Below are experts of layer 6 (counted from 0) of a mixture-of-experts language model. Rows are named router (the router's row for the expert), down (a neuron's output weights, with its number) and show model dimensions 112-167. Each number is 500 + 40 x the weight over its row's rms, rounded and kept within 0 to 999. Numbers have three digits each.
Before each expert's rows: "comes before" lists some tokens at least twice as common just after its tokens as in all text. This comes from a sample of Wikipedia text that the model never trained on. Tokens count by the router's weight.

# expert 9
comes before: "0", " |", "5", "8", "9", "7"
router:462534483493455478452535426439558506453452521554490514467483528563431539477552539553429544543540541437514457484588469569463485589443446527551459446529553567434453453467
down0:460445501513498532496480475542480504462530474464523463550437526505461535519488456563523414485473551481449527476528517565430520522402596422563506489486498447490461493551
down1:525443525577493511607494479539494430473496499536544596487525454564518498521506454539490452583462537434534497496431542512486462471492560519499496523445409496474461552537
down2:489508496472539503519487511548436537591492515468574499512517501521500471499465533465541495472469475464521528453531467538526511527509538413516470522516478486524464569467
down3:462431464524533505457498510440498531494473547492520435486458490462459526522567455496551536464453458530503555510520463475556476476451450534515533511498460561473472507499
down4:454536476476467486449422538528458464517527481495513535465537455489522501524526474458587493491479545487448523456578457473520460486391538414464462524559459489556500495468
down5:485481448592502530541522484548505429459480447569516515541515494559485455530515512503540493478479452483446494463430559496460490426563600564496486524503478452466475506514
down6:469563439528509574523520469511471486546510416465557522535509590503483456559542507481490499492499505538545436451517519526547574445458500540505482489487592481457536509534
down7:545443450543498547430507502502457531484578430470451456449463528531525565498525479495529478496519560476427523495511529449522495495477504509519442568491505526455443496548
down8:538460513569553515482474535535431484485493531486418492481535566529506494563549566525504489515542565553465542481445470546473562528423528403449539499509512478455472540506
down9:507549489540456480530496531485590481483548525539439459522550554542499450393555525489472513539416522472429515471490502578527489491494516426524590550453465435427421486543
down10:517514508533523545513547496548486506446553492541527544500468452504469524446498435570539515541534479502422500494548481491540507528450553487517530438496436530481500540527
down11:494508467497483544458507537552425502582499508411545518582502480483492515522420453520474507447555491507494556539517457507513494598440511468516428587526530473503559509469
down12:544586495504486538454525578516505415407539487497470523514569460462516459449468527518508538522529490449546448478502471463564490487470532527554481486551509522482582485497
down13:509519477406489465470488507544537401435524524540466536547494524469439532532447496560516464533549472484518451497518518480560457452467424518470510506456422473499511517521
down14:518444466502478553488444552514496481460512384560471532530455521589497518551506430508448500484488515499490428551472487537580440521503554439500480494545458527461455499494
down15:488527479511496546416496507560505468422527461496427440608508536516486527496527517455541557523543507593385475453492518502528557504465451475506541464496464429484583496508
down16:431472492560503496441515562501529461554467554511512542533464571556470492551493544478538315488574445521504483443532512493577483505454490457423521463469511477495564495505
down17:486502463505471439514569516520511534473464542549471559592537513512576476500571479500523500546568458557487504493444443583486425550484490512437515573426483488421498444456
down18:468511514531587503488474485512539470455527412450565499498472469510496530519491487573462516524488521505440445468461524525450452473543564551596472450491490531466449556543
down19:506555511495450506483483531501561500513523552499519511466507539461419434491568582558498476497577593501435532494499462515488467479414519497494507464462540464465526525507
down20:470473438560463579472501507480460481441506515467460463483511517484544434442478465438578528484455515533522525445529531518445579540521471569562539478509514535541467493550
down21:499521428478524538444475518505559489519471448449522417487464515521527505475481541509520498522466521529507505527499542496549485458501494481397567427529531463477490467501
down22:472511490497488465525509470542525513469464565486477488451502516495486509499480505488527461519510526426408544498477475475474439512474561479524469452528536416560519474511
down23:463448463546535435532477499552437532499466485467431477477499512478512468485479521502447472494535522521426533467451504483447453537507562521484528495500512491526476476469
down24:525500451478581531463462537550526496474523419492537503500461503508483478519420422502527496431507441605472483506518523408524536447504552556557554449502538508545484500496
down25:488423509522467480567458502532467534498488496436445521511472514500539523521451498463487454546505554506408575495402526516491508477497513459509500477501455485502541454532
down26:494561513512459491485512441539472470539528485528470522476443473469523502533523644470496563489483500509493513521583405462529566530495528444485513469490541508470524511452
down27:424472468529526522496531472493495549544479573502519473486479489503441492511492533494513523543504472565414536494472494482496537469524467548568489512513549564505444478487
down28:603447508565494540452436493527494485492481540515481552567462494518573529474454468557558484521493556467487544507512520468567488523484539452516549487536459559506563496518
down29:517500509481477476536486454561519529487450471459470521500537478482498498543592533475522460526466521499424497459513534514498498478525514510489503537556525473442553484510
down30:446513465513538504502496506544472513531489501489525488375489464503483419557468491566528427489559423566474439508541533544553510400438483456528547514490561566569573494526
down31:454546509562484476535572464472475526553431523503512477503478458468485479535521468499462540453462518506436448478485501539545549433457516536478414480453486509561532477537
down32:462459440572544465517473512515452472511488548504589465545536482464443557502499483561483495504527514538563525420469484451482495428481486621593537515520453479541528497530
down33:526529527449474448433474461516543427503460464486504510477486463447466458553487404521476493548572433509498569469444509520490465535426486526467572562539491505501503505493
down34:513524486472437548526511477519496507525504502470477529438541525555471429543492508458509510432486513442497609501556462563535583493481504412498534555545494538523535556473
down35:559477432452461561447518509541499443519522477500432531519577520502461471534490459499458494489499463503497559504437577492500512491486468588453516518524510523525503476515
down36:502453505549535532498454537539548471488515540476462551445491477484522560465481441549526525498441510526435484485445510468593475472514469558535482466444508556533487492520
down37:469519586476474501549494440532500456480510470490441536531472513532510541603511588483429466504484497505518467443433465554448508499517567485480488518506481554511474489496
down38:419596522557548599455490520453494459575504488483491464528420434542469522506455515567488528491552458516492542489545487507467533532503465509566463563505562503437564487475
down39:517481509535462497479483467510447528508525568577438579486540438446514465509449474547487514514467546503535532531519499506583502516465519451464571464451464576495556475504
down40:482470518552486534512509441489441457489470478531523546570485541483515501502583494490529497522489508461461435490503500557504527495504496523591492440512484489457610531469
down41:481550482462423502450461504525528521477522459524503517516522517468556576589515519539487456574444537512511461579454485487469562510472488493543517471460472510421464544457
down42:481566552486420481452485481545490506517544561554505537563494444452565549571555571538463506578488540482496444533493441498542535524469528447523530497448451517453536476480
down43:493476518520546490486448546551482437479458536504461491468513545444443461451518470524505491456559451566443484481423528503502469467510490474512511503566540484550589480498
down44:552471539520491495581540474534410479563498530475563489443443514507473535479487562547511482497465460524542488437514443500526533502519543443480500547423498517530498610484
down45:523520525531511520454503422542482507472541551524450540566543466432528455498464420554491494570493562537501511530523546466545472469483455472460527444480465562514528499535
down46:456454496551494552509550476457422529515513492519508524507496515550506468495579480496478490487495541537470499499482473466501616516452482525519453453435524574509525489455
down47:470489439499575538465461448542530550539498509446522505586591553537463514487520472480541520509498495499528528499489515519500476491453560556512430468529483463547556440588
down48:489555487533502484480477523513483546537527521482523448501486566479555492407536552411511472550465497520551503441423491447570507445494487522499556516483463450518484470487
down49:488549480543513440441469438492455508544482514513498557465474455428469502501443483525513524540532481457581533443500486533477472436449480507496454511541443531498461543499
down50:525550459500464532489465507512507436446527392487506565504527507571538479526483551424467487475484541523544443525453520499477551460588529554497441478616562511477487515470
down51:452470547411468514558550449508491504527485531538509507501467512544486441506522490516517540461484537504509519457530474500520518516504474469479444442565540544518546450484
down52:540464419599534579483483565465429490441475459528454458497391526525551493480453509583490547468502502502533514525571503442553508452465551499523486543401528464498472528508
down53:466485451441558509522541471519485536553461530457491490527526487470495554449570572437513547530489520478482498516488489502504430537513522476489602507520535451460464483499
down54:499430525515465487438513571471521484463494601523437488594500487500533469540497467609509509518530462480468531493514516490537436457422511371533495527481453445509560532495
down55:538482380535474534461484519454501499483473457541502519509482482484513492480593542504463536549480527496418520494431511461522466512517469539567413550474463474507435562469
down56:451446473434443542438486505524502518542456495455438514501493515442541538512512528479521594472594478513504541520490476496439530542553500520558445420513494512522452519533
down57:421495512429555534454529544533540507446461504471536421501563553479515579599554433525499537531524527479492492498526469516521531468549517508557557465489511435483475520506
down58:393463468488552518505434545521436520528500531509510530436548461449526504485555459466468509492515511547461463535425559486495458472512494535424467493498489529549550452505
down59:537448523529503506462452364468521477536446550563455557449511409568474456461475469483486494487523484462455493477464598530491437436441479517518500514569506513498548519464
down60:513478470532518451480421510566487440501527427505462495630482485538464506531462515468590496523521483459533444467523498557548422511496482409465550486486493491507461472453
down61:516499410492590544503536487434567510528503518499556447501490564476489501483511485527551540467548446515546506463496455500519545487507533580440487534515528488501486486533
down62:501482556504477464580513452562423448533512494528538519438471516520465466569530538526537501512510482481517497489526430501465552533476533383512476537430536531502451582535
down63:394463467448580521500498553527408468538481504518557453474527473491471485536562462467529546475491459507412451525439491433552507474519572493499531518490558443502451481494
down64:492573482459527474452523453486538537512466473507496518447461493486498574457507556455541540518567434559430504533494533485453518572441425518455514460479507451482495518515
down65:458595576520529406502540445516504520498499563511501506505466504515453468473470475481504497462482477556527512475466549497548586444537467493453437434571530529532508454485
down66:466511496464506492470491444527530493520490492537528467556537448465460458537454492487489511530464496469367493528437493501519510436508514530574474506440468558482453461515
down67:505527533508424458458481422508489510543534555560494567514495462478521480502465573479501530554502510513450467539550479457562530481450489458487546432473440538431547487466
down68:498464445436542525483553532467540457447468473480538481549514590496554524501468518561511587570531559490516541542462513533476442584497597515577527459451556473492446491563
down69:467469424490537542444472593503493520555473505486512528521489502483455474438454498500492483511526427497461522514508590520543464566453472441538482494446487543469571505445
down70:505435489501484576499446515517436457505520454508465491550436453463541498515553463464525545492505525549425546479458478401478509577449499540467480515498491536521443490516
down71:558503519479438536457511471514491488510446553458448391493560511525486543548476479518516535495458518567463530558432486514550502498488493516507560491552458492468561533425
down72:480548532544457511505562507477524485488501459457478533528605528527526487489508440459433545520420503500472483565447543499442558543467453548536497485484540500405487533543
down73:488512490539488494470544447520472540505466463582494504521512489461482486560522527538456545558429510435363461591572494519578562475516526436507527435500497455440491488484
down74:526480565560532495499524483467529376484461470495528477470478462502402469490448424473515513484511539533471453495518510481486548530459533470538509460532536559517583560546
down75:472493490479488463504514488507484591551502481505448510468487502469477448555547513451540477525486539434512595476584532514513522437510498451530474470507514560521477539516

# expert 17
comes before: " of", ",", ".", "'", " in", " for"
router:477516488521460509461532451466563556481469523595483524453522543570453556462545514537469529496487480526551467442540448522467503532431433520550491445555521498509470482493
down0:555475540504593431435494491455519556547414470461537531538492536478465517550465487487506444484462439583448464481476588483472506506496533497462475459428509463551513564535
down1:525445477482423435509495531498527485507467493512505454562483448500492498612473510525456473450559478458477483549425552562514543493577445576443465570478489452542540464507
down2:540497469460442416399518534464471471471465538509473490528502489506476530480469512485578512554497453504572463501425484501520527509560494501485495554443499595510492517473
down3:467490490480490490554426498423518533504500517440405533523525503537540520527486507475481533502556440499528507586453508466482499450515482497476489484541534477585529478425
down4:514456520479558550492510482549515509444450486448410518509464448470457486514485494467443471524565519535497581516524482500474481411506547424463492519542515473501457492451
down5:480488562471529513484507473506477563578491500454495513470519521537519507469490544504496535486545494499503566465510539477485461464523425487520474449462532459483459497481
down6:412478510484530544471562483567534527477525560512450498563504530535503475525472442558469472549529521564506480580481474423526469431505554438525474502581464533549487471408
down7:501550426547523516511503515531499478513428505432531428528490432458470497538542483464430538510488519513526470411491567467493460497510556456425481506490490559516478468510
down8:487445498523528506467507469532538587587523504493553511504430508549477562585486569451491504495472433613430490483539468543468557483422496490531475480520573490552544504509
down9:511556491515522493481482485550508452482548450486543484512516523559436504559502583555550539531526485536473485522432468544432521478514464496533546480397403567549501522501
down10:494502485545471488581446491501427514482533491502594523485574587405461488530468515552529538509479473453610514508532400517471541474474413492470463546445505511495523479539
down11:463530513447515507579476501545484503497564490488559508539592578518609507498415481509526535473513459462502532461513523561521496464464494475493460462556508446516526473561
down12:461506507472517552434470505390452455502554470507490568485546488495512461446482540502521442480492516519486560493493412586481486504492497545485513491486556517453510518510
down13:516537560489522462491428483576456517463508489506503477568434434467588475501489486532513537546463525474486435537442500495522481502519515502558475509468464499512561518499
down14:491526506507493449537550406474469514476491466548515509477497460479523559571468536505539505436478425591405542525454513532485483524528439523443505562506431469546481531446
down15:460503461508560505503550468543531503502492434512472525521565492501499417539501494481479483558473528470492488513463510521509473500475563453499499430532550512477396509496
down16:461469570476508494433517452460476481515490478433562563485522492536471501599448573452470582484574499531429515502497574508473548540480514474502468513499518451483526498574
down17:523455509537518459453476462455431518484449520517513483480455523525464516529475589468476467550528586554465587453456496473528432561524546460522492570424452419450522513500
down18:492503453557471461519493507516517563500480505531438525409508528530516475476522460500443451521567507498445525595436539487543486545481595414484554520566520527544616524499
down19:411552567492421511516492532530408470482547495444492487472419540483550478470541502486443499489465454567503465485501522505552510439509484496506562454539499493504511437505
down20:452480537512502431468526506460479476533528537536494501514522487519513498462503465485516511488532475528502533499528516547534451538495524437487446542494413428439440503544
down21:492463488449477489519500543460485463586531598485503474420521441510537569489511514486500547486543417500520598539424441504472552464490460496501470502495518438469574537516
down22:496525477413537513500542531537531563511473545523474458547486514538539458413503486515513548500524522473485499504408548498544443514505501487506501489546506480456432511444
down23:410518557521437450510467555546441452479531533479511530521468557493562478450482485580474505472482492491516505504523528482542512444517449513499572477507433432492459472557
down24:468521557460536537555493421503540422545524472487566567461462483461504462457457487450550464505472489515507546499545529570397494424512416487546428486496513520569546523513
down25:470487537570534550513466495581483450475452507545489546414487553459448538475522491557526497477529583502488490502453520528424541515424527487513471512526558567553548493528
down26:469520547509563506469462481498467479544513432475545529485546431362445490564502525501532587469535536541422513529521477486476471493518512450457487457545465506508478572462
down27:555555503537542474561517508442480557471513468490444508512537494491508493453525527496523538501539515650519454458482421485416526422478456480460529507581495528515538538458
down28:524504443500578504514506479559535489491505491482492433502451481497486551569542551559540525471536544419435535483415516450462550531522521421470476532446482463501505543504
down29:432552540536445524505508463455559474509400464486510525497504472518453503451549541541625528511510546553489539523457511457463485510492464471563535475592439406486486506525
down30:471543510480460557473457535510440583538657472506507482484489463504524519526531450469541490532508444502433512452463523508491421496510524443562519514549457539496437487429
down31:482477425471525470596438562553492510481463374542500507529409532469494507554526554515520513543514504495463501445462522388416501511466496552531522464499419506487423533481
down32:517481524512489465462519521459488492554516444550494470497523556475470475462433475477484507505535446559462560506480548455522480567507488437490436480442416497444501533488
down33:546439503523514522590450510515461520540502466553522573504493480497466445536514437552526468444487452482457453542517502545489476565574499526472440546492520575502508593490
down34:475438532461536564491515473506436572511504492495521449442499497471516456520530455572514445486439604465534474460507515514476443594462517541428513493527479468539491539491
down35:509567521514559479489430502527515487431534521506505488528492485489599525488507455596519583533484485545460462545488472553485500450548517453549582500470497464458513509556
down36:493481515484550511522429484360480528464515492551499529537565496524523393485492473551526496512542497469519601580547492423533482421485498546491469527487494427559473533506
down37:528460464491414526527520523531474515532482476447560491490530549463547427470509495517567471552499463523533591542444460536580506530496502497503554454435478491540499548441
down38:443510482554449505563560485506530469477492507487536480601522507502586473527465581446438529481500575432484502494489523461479647477519468548500473505521500533495434553534
down39:417449493510480439466552427447461510491497408493484587533485476458392491504533439477468479491496534518511575465576454468467485525452490538489466461528563529485492552449
down40:449477517525527489447538504475494457477577451545507444489528541492468439510510531533499502532537469490466540489511524467466513501499524466614539520491530425413491507533
down41:468511529505480543480527445537489476475508493425563509484505580566489503520475549488573460504485541477518559436532458528535421556574480480538516480459414477525554522465
down42:515437561506531573460416529490451516541492406462433486408509569487434457468559513484405517502473490467493468502520445437540532542542510458465428480584492500453441585441
down43:537475465489476513511482506510432489385517531435519516489509511529463481492550567469530517500529588478523526551454521516500466473481476418451595457455497479534459574476
down44:503500507504494509601532483452493491475521458471482476524437436478513431571492513533566442403484459533476512564431437517496519483519504526414461465514466530507497467490
down45:480500486511499475560511499490540496531514535509548494549497537460535493509509434578516540485551468515488510465495530597525525500517491506506544571441479463508498502565
down46:422470489521540475431551492606515501496531550473489506493462538502524534466504590440437496511526448505511509490507499505436544480456451510535491509480503518517502516510
down47:492551437496558540451412539510616541457464483437508515505522499515550546515404498569413484503495525501528485519485532498504505404465543563510550473471481495496487524527
down48:467487460469566498505580539490553518550475535483509534577525491506508498496469564524563561532498573522519558466486521458454469519484451464457560500581522515514464481509
down49:537522511500543455466507504567454450515563497461471500458526465471569480487476417462513547520476533485515532495540560506477451573514531447457461475455451505505446490554
down50:463494583530469469517463531508474423449478509517516519524504551507556510488454465620500494490515497483472524485566543517515510516515455511485607520485436417513413510598
down51:490507455598501595524490490496486499531496460431489506524489419492489505573502412526478525465491547454511480466405472521499441520406521415484550503523516523501511497515
down52:563472522460484476524481494489603475482498504531469471582553478538517567560487522480473488447522470509484575477464534468533475553530461543539544473482529425561517481496
down53:484530467508529441549495507512472480507534503523564495494587550519484482574488485547517523501482491469538479428509437552425496491466425510478467529432533495580549532486
down54:575473502505444433451487507511436466557429531522455539562476483479521467423430422454523499511495516533481504507494564556493488520478510425497463515436441532461472522500
down55:525480537528544479481450565450422503442549534533497478463465539520537473550501466494499523539514447562625496482529422540482533507513552497478514512470538524450567492522
down56:396521534484495429396471505445512503502573539543442491510509500510493441523526488563504552463511488487464576500463506439460467567542470435537534506499506484491480510472
down57:451528525493514582485473471489450460496459485430540457458497547526409511531443551468586450542464465527397540390520469486486518527524463507494498446497476496565470557415
down58:462475491452494457449549484555530505495499490484460440547534544517533565493448486501515572461514509498492483532556465526507517568498549457467458537441526505514518479430
down59:489507456521476554527451468524459524532547465465429470427487457496513538562481497451495488531531483450466476419515489516468574499500541514471497519546536481485485488482
down60:481438460541498539490518491502480514413480522541522420535492475479577508554438467473411521511518498473484500527452471506605468517506554486500463537494451456493544437467
down61:466479615431424560378530482389493537446496552485437461452497495547453503467510428529511461499544494526467503498530519518441539487479543534514500490519513584500502474550
down62:430523527424509478460444577554478406529526458474512510553510535473545489451566436503498430453483575496533490503568491491469486490500547478440481554483501472492526505491
down63:480438483534490483498467501573554472511501543502534521501506525533586512466522517479527539519566555513466501522531522531510516551494511476501481554507543556423548552505
down64:533485442462492551503407492548525524469490463451513493434507457478524507413495430512433524576506489449524386487554515427544569441438479553469505428483474540576520492503
down65:537473479452473496531461488532460584528555520521475509430562484509458540507543461461467535479536558513574522489608523595459511478472482533528444481510472525548482435505
down66:512493450473522553451428523389495534531488443481491490513534560544442513512436511504560446512465478476478552570548506436460560485451474510513495524488547473498492471495
down67:497468475474429503450503444528469451574452598458601477515494518415475548506514487481534534530489516535496563564482491474513502510532470517498429497535522433531420524522
down68:533522503516539516495536421501481554487498533482490467416493513511555477556559449544522523434485506621533491522460522533534511508489517523475536496472515536525542584464
down69:505487526454508519544525472492491498495576519551526504478591559586533553503408498473529538491515499481513502507538477517534467479443485505475424466566547522561521484521
down70:415450549436484612547445474447499441529486538572509511485552480534517457494571524545473563452495542483463514519545497537460451562484412440486482555456511558572500520453
down71:519529473535471427549524464531422471449513492560515474525495462469461513472483479541464547565559452516510478504504417509391540459461421544444504519479534520575532462495
down72:425556524512470511497513472470546507491497539526429524511527464505455519424476497578488469521474483495473554514518513541443554447513447505514511441559515532431543498481
down73:454540474558482507440478483520516523525478559476472494516465507413485402501511424505505466463490513545514535558511498505529550377528493473519537516481478497498524430446
down74:516500493551455454533485502502445471471516534533530459506588598534495489538497459537532455503472439531519557453450389535481465469478502552472526509468502490536543529437
down75:552484446490543549447516493477464519471492526491451455445473556511453559563502520512446508534440503571531457551519486440503462493434532522476457530452530519484491458487

# expert 39
comes before: " by", " to", "%", " in", " with", " as"
router:445575527530393488495546457483532517484438535554477526462488531496446556518517508571445515498502517433550439485536436545477539566451475547519452472514485510444455459458
down0:495493514535536468493490490545498491561604467472457508502564475442521459529450506535531526559538481487504536437515567496491479507441487572450525518475556472529483516516
down1:481524444460437496475476489485365520473443486519512512588498519530472520447497510539506408566556482478500514503527492498433538529440474469504479535478505495487493375436
down2:513582556495470560466475505516445496493419496490462537487489496450540523522486517501442473476565462512486443512473488483495512417484518563515541536430457399488455465516
down3:561459462534526421501523483502466502501506542508583562520494479541509531517480439520543491511528498498550392457513487452519435446521508548437505463447531523504485556524
down4:530572489515523462508517572525508469495510481449498487561469528523517496500460580457489443532546572493556511537545504521512399418525549484494498507418487497483510477555
down5:457481522492533488484526457483555520454521546417529498512527551516512478475608470418580570581499557467490480529502481553489571479484462480465517422497399528448510518471
down6:535487531495462519464478493538407477512496465452471459523487499471419540576452466513498527446496521524594514490560512550536509444447528493445544527479468527482494504485
down7:495543473449471503542507465531519500477467540459482559489574421510495469524443522528456573469459409512483493499510552536556519453494438466486566541518550524497506539508
down8:440482469482496445484500491518472432478477522555476430466453457562528448544531498575501497498498459498478516566468497539437525508420515544536467507479542546435473511505
down9:578517558549507489559511504504503558475466484507506482475496527454437510488449535466502466530472545428468448582470484495507424434516635492551543422395495487591489544532
down10:590521441387515552488503557561492423535517514547556446571527607479441437467466537461581502521526505558475459533489472499486488489583431509467478479444529454523449484496
down11:537467551448533531498429525548584475459490473444534420570471466529496464506562469491484559558445582521494523451476488526522549455484449498516649521539493515471440479432
down12:492478574514506469484513481513530517472519480390497525540482476466476529555490449466468567543452450556529499432482447482572489571499483494543496523447464488496485553470
down13:535525489450521483463525528498502454506473471505455492507580413429547476475571490488507560567495559472443479602455503429483477462469448476508489415601528535461543535517
down14:469488457612514556515496515501530478527533503569500453496517530518565475459519526446470507474444438507509548523450472512540533533498517565498515543540563512545423486445
down15:437558525574479503573527507459496496556455507457479553497542448486460467432467540504465539470451554544490479434555461523504434561424507481491465503517477482491501510467
down16:490445465578472559397535516500481451539534546493489453538477486457448470537453520520476507531538507506562457497505487526521436527524432535449477504465482410552451580453
down17:531538447495536520541538404531552534530487537521577546554524528523543526451468477473524544465545477541516450473525484489510474452439473438466496472546536455556554465515
down18:454521521518472464468484523535466509524545497476519488433485484564509401479418511466451504541490429446530490461420533415520526507437441520469445497471536590530566551526
down19:475468497511479494530497472589486460451475546441534460423459535484502475531486498489466509499463515467558463450529465580568503528531515613481438441448453555444481441482
down20:471517480522496564487498417479498471472547427469520487522489451500493516489438551454575505466445488503447616451556501529408555501482459550531460523522508568566524412526
down21:524475468514502548485523518482541456491501541547570533494525505494514544471565424508442517396500405468504497431456381457449513508536510542454463481491523493508495532489
down22:475569470437528511469519419467484511528470468502518408527528529537406437461489564495532509446572495474443588521564502465420537535491409433541489533498489524527524448512
down23:564497500517532502499472485473526462549496473491457465542555542560498492453520497495472503550500458569482414420481496506494481545430514478525459470484519537535525459562
down24:498467510466560465512514402529577558522525459530497497577466472494460465508540498498466456566414487486489507496462444457527516483578441462527507522528467542521511606473
down25:496504483481453476520568482435531429536487448432458539508454500473515464542546548427506467496469495499503572549507517438570506463447462502492510419495546400550453475471
down26:499470485496460567467520498432467530493509417511544565532402446528414493510526459501474463553474495437464500559499543542413517526455522503503482470486460480510430491503
down27:470553457480506515579520518513474476490567448410468468519487500494556572588555532500490475499490504534512515495508465536449437456594457515496552471466510438504572509501
down28:496451554474516428532472419480537530548509466530538479525506499482450509556531527445454485597414476444500460471447418452573529493564460419521495464507480521527531609475
down29:482507511449544491515442427563514500562506453490513495544479532545477421575556562441512423532514556542450460472509566505503470509572426546488438479463584407496511507500
down30:531471553523447539440519428531493485441502512521494501564501523530475459513466528498579490486470537538546463440498502525510450474477522461487490487491442460522524407456
down31:517490530427473499473502438468490491533486456530461518519536512466440511488574476485546456525509542510486512521476542479543452530495405504592548506496449489458557488469
down32:518459551554507400489491429485509504538543471448557518477449542510569493479477497509482560465444520522513557566466432473557545512544511472577423463514448483513582600484
down33:491509514458528464485454425536529550484509443524495486521557464438539480519504603496454527519536499535487464500513478523474468508513467490460541503476539535414511480486
down34:537487496526504530539539507572559538441453415507516537470473541512537466439551534491545468487504502510540462525468476512445511489500496533575483548512560497438457490513
down35:479490519518437531463570460465484498589504519440524581449459499529539481590522537523485493493456458541445440446530556473472483485498436441447527496493518517504501592466
down36:439493500522483516568458513501507506436546443555490514557552482476521519520533479458446475540499490456510516595538469543487567506492480429498506443505495507492526521482
down37:526442515487605403476482464503511488545553508525591469532498497541468514526531545465463477604401477503517492534439456464537552501530463439543501501514428518513518596501
down38:585489493475541519559498417543519606460521437482509436524456517527493431448525546465433451507493600510525492537496574507446481423544527509449553495489512490527504496475
down39:452572507495522458471417571516435533553567495495484495468491473494512537541520485533508497446445490447465504510534511470532566490515497518458477514536494528576476493496
down40:495502468489492442469477437523499431472495473514469459460542496465521544560506507462503494530463539572517569500503555546535508540506467407492521540527533553486482512549
down41:498541491508587491486510535588511532447460539454511506538517457493512465572466409448547529478534592471455504519521513499385452473439467427480486507519490481506536502489
down42:518472538473548451473474552489489474536474510520491416355459521514529486495411519485508516468483538564467537554518476523558495442469591506538492549490465527498536548451
down43:470487490527516517505535533467495437557484509517494520538505489537444552473516542515442556528526547485555520535482479498443532596436525487480465502493465475494416418561
down44:503498440497517526539441480522539496505495503544457474484505406515545493538493474454515428563557425440435518564519570415445486483421469488548542491494589465479474432466
down45:491524574498463454477530462523505484580532508537534476500478511531473517504434501495492498500453534474551481505526379480507491479539437518494480546528585504501524605509
down46:472534474475498531516519507458536582501533476447489483501508520442520497514509539521528579536559491524461493476508526475492523449487505579453478540465497412540449495474
down47:501452502464501554545527529405459477462484473535544454501495437599497451521513538430558510496483476502497636482497515483508553417479595478502523470518518546574472542490
down48:468448490464526555453446454552526553500530476463513517542468452470532515553587465534393597526506529509495549500477478446498510490498453494464479461498453519466549490476
down49:516526482466422445512495545467499534495433477507500485485541446509518512514461464478557508466486573424496499561507416460481398488460575513505479469484510434531462416537
down50:544504532527555480526521554538416527479453484561476505505486487496505516474436518531448508518525528503559503512454488473434469425468527524518521492492554467509482470517
down51:501513486533509468518527475494493452442474527475500439453477555554474467481558462487444447514514531502441513531520468571488574522502546528418511487518515488544521469538
down52:527486515526534458461488573465514526539534531508521498453533462440506503485485551502490553560552544530429457429490454513539536512490549552469522527507460535450486487505
down53:418383454448548520527486462490483468546520487577521479495477497605532477512472436479529459575520449490489479517550526471446511526464503575499417514457581505433497560488
down54:518512442482476478513499495498485535437510544521536496521522470473488406428512498470546534459500557498568541534461444479554495480514534525394514564536470399502496501545
down55:479527497525495506514525458472502498539483469394474450520461507435499460475444600471489478518491547534469533540482459509542474526481506575490428491512473387497458454409
down56:516508500494583486492522474534551477478500512503479426456502458507481497583543460506451574552505579495539511506470418476502442458568495480488496534385455493532514555451
down57:498433465426500487460532503518491559460516536482479587596485513500540438488542515467517476533548438473479521442526433514516531448447495537447473476493451533509534522528
down58:521539562523457491455551445530523511460472466445516462595532528491464522476477409459501508543577557499525549464547527502449484531449567523513488480487429455469585568496
down59:510454473492529505545515479502448501455441499562439429525567517489444495395534538513546519552473583507451500503512585521515458568552441464585504490537487467475465389495
down60:465504503469505487477566502526493436516486443513543546451566529478440475534453404495515531459489507529481576425498456444616539512537468498486497539573543514538461487482
down61:525502499500485486499493494514498470555520504476489482435432516513564480476482515493579498402539503547492519481478448475542491518465561486532468560501496466433575559495
down62:530530531476511457495515495480491494531494501505518420429432531548542471462453517506548516457470519534461530514512464539543505473483565451557502554473482509484559550482
down63:451481497531528457549501457439495478496462436552496531471569525486487416497453504516515484551392499456507534558508484476423533501477504585459569382455446493573514563508
down64:543587520429491441434451530519470428589548554438513460537485450451462495487501543482468486541477507549482443463506538525484467527445441495522493539519486501500489565462
down65:474479515512544515527521501470515452496514472460525501505468554515531564523478481387499514530467510511471493486538469502449539496505457572469431529493564451446453519468
down66:520474558476498493384526511526479526491468577452481487497567532472569514534550495497487488528460501547521527478518562549506508509484462459552458456496429484522520538513
down67:534467492479561506438560507446461515456450527522489456375455528486501497491452528466515526447462548548454541547469512517537461466524569546512477542453451471503539471516
down68:526571510492510569533505581483500482435483467449510486499514542497504520411483516510540470507557578477554630507498394463516418430491515466515451439439508436500546451564
down69:535553423539502449496537468483568514509523604471505526545500539532492479479527498488590462515524490544571519556439563536529459455473481431500495500479401371434536541491
down70:492537533470546488463543432469542534468539522432483564506588501482524503494496503495463511540469501484446454458564540523520470507473523555571498524466538468488520455501
down71:578530489499545439519450519465529495482487447523458512462437554504490513470559621540476479563449511485502513504527542535491470467583474478551502505488476409512506494499
down72:527548547503555587545506476459501479428492393509510411545509557535489552428539554447538464488468535557512523462536426577483459513547487495465500399446571600495525487530
down73:518527456514550535536551529516510446483508455468495540510429558516554478491489568463477491466498494497553587557526484504508490458513448476479472550466522549549530501499
down74:581461530550531554432464459452525561498492523447540481417581480542469501503464477502466528547466479493431424380480465553531466552456479512461457521566533558487554536530
down75:522550548485505485517510429491580462513465456510576533509539486468481460508460531524498474489408520485540572435492501610516515441493529513511523479384514533483491559554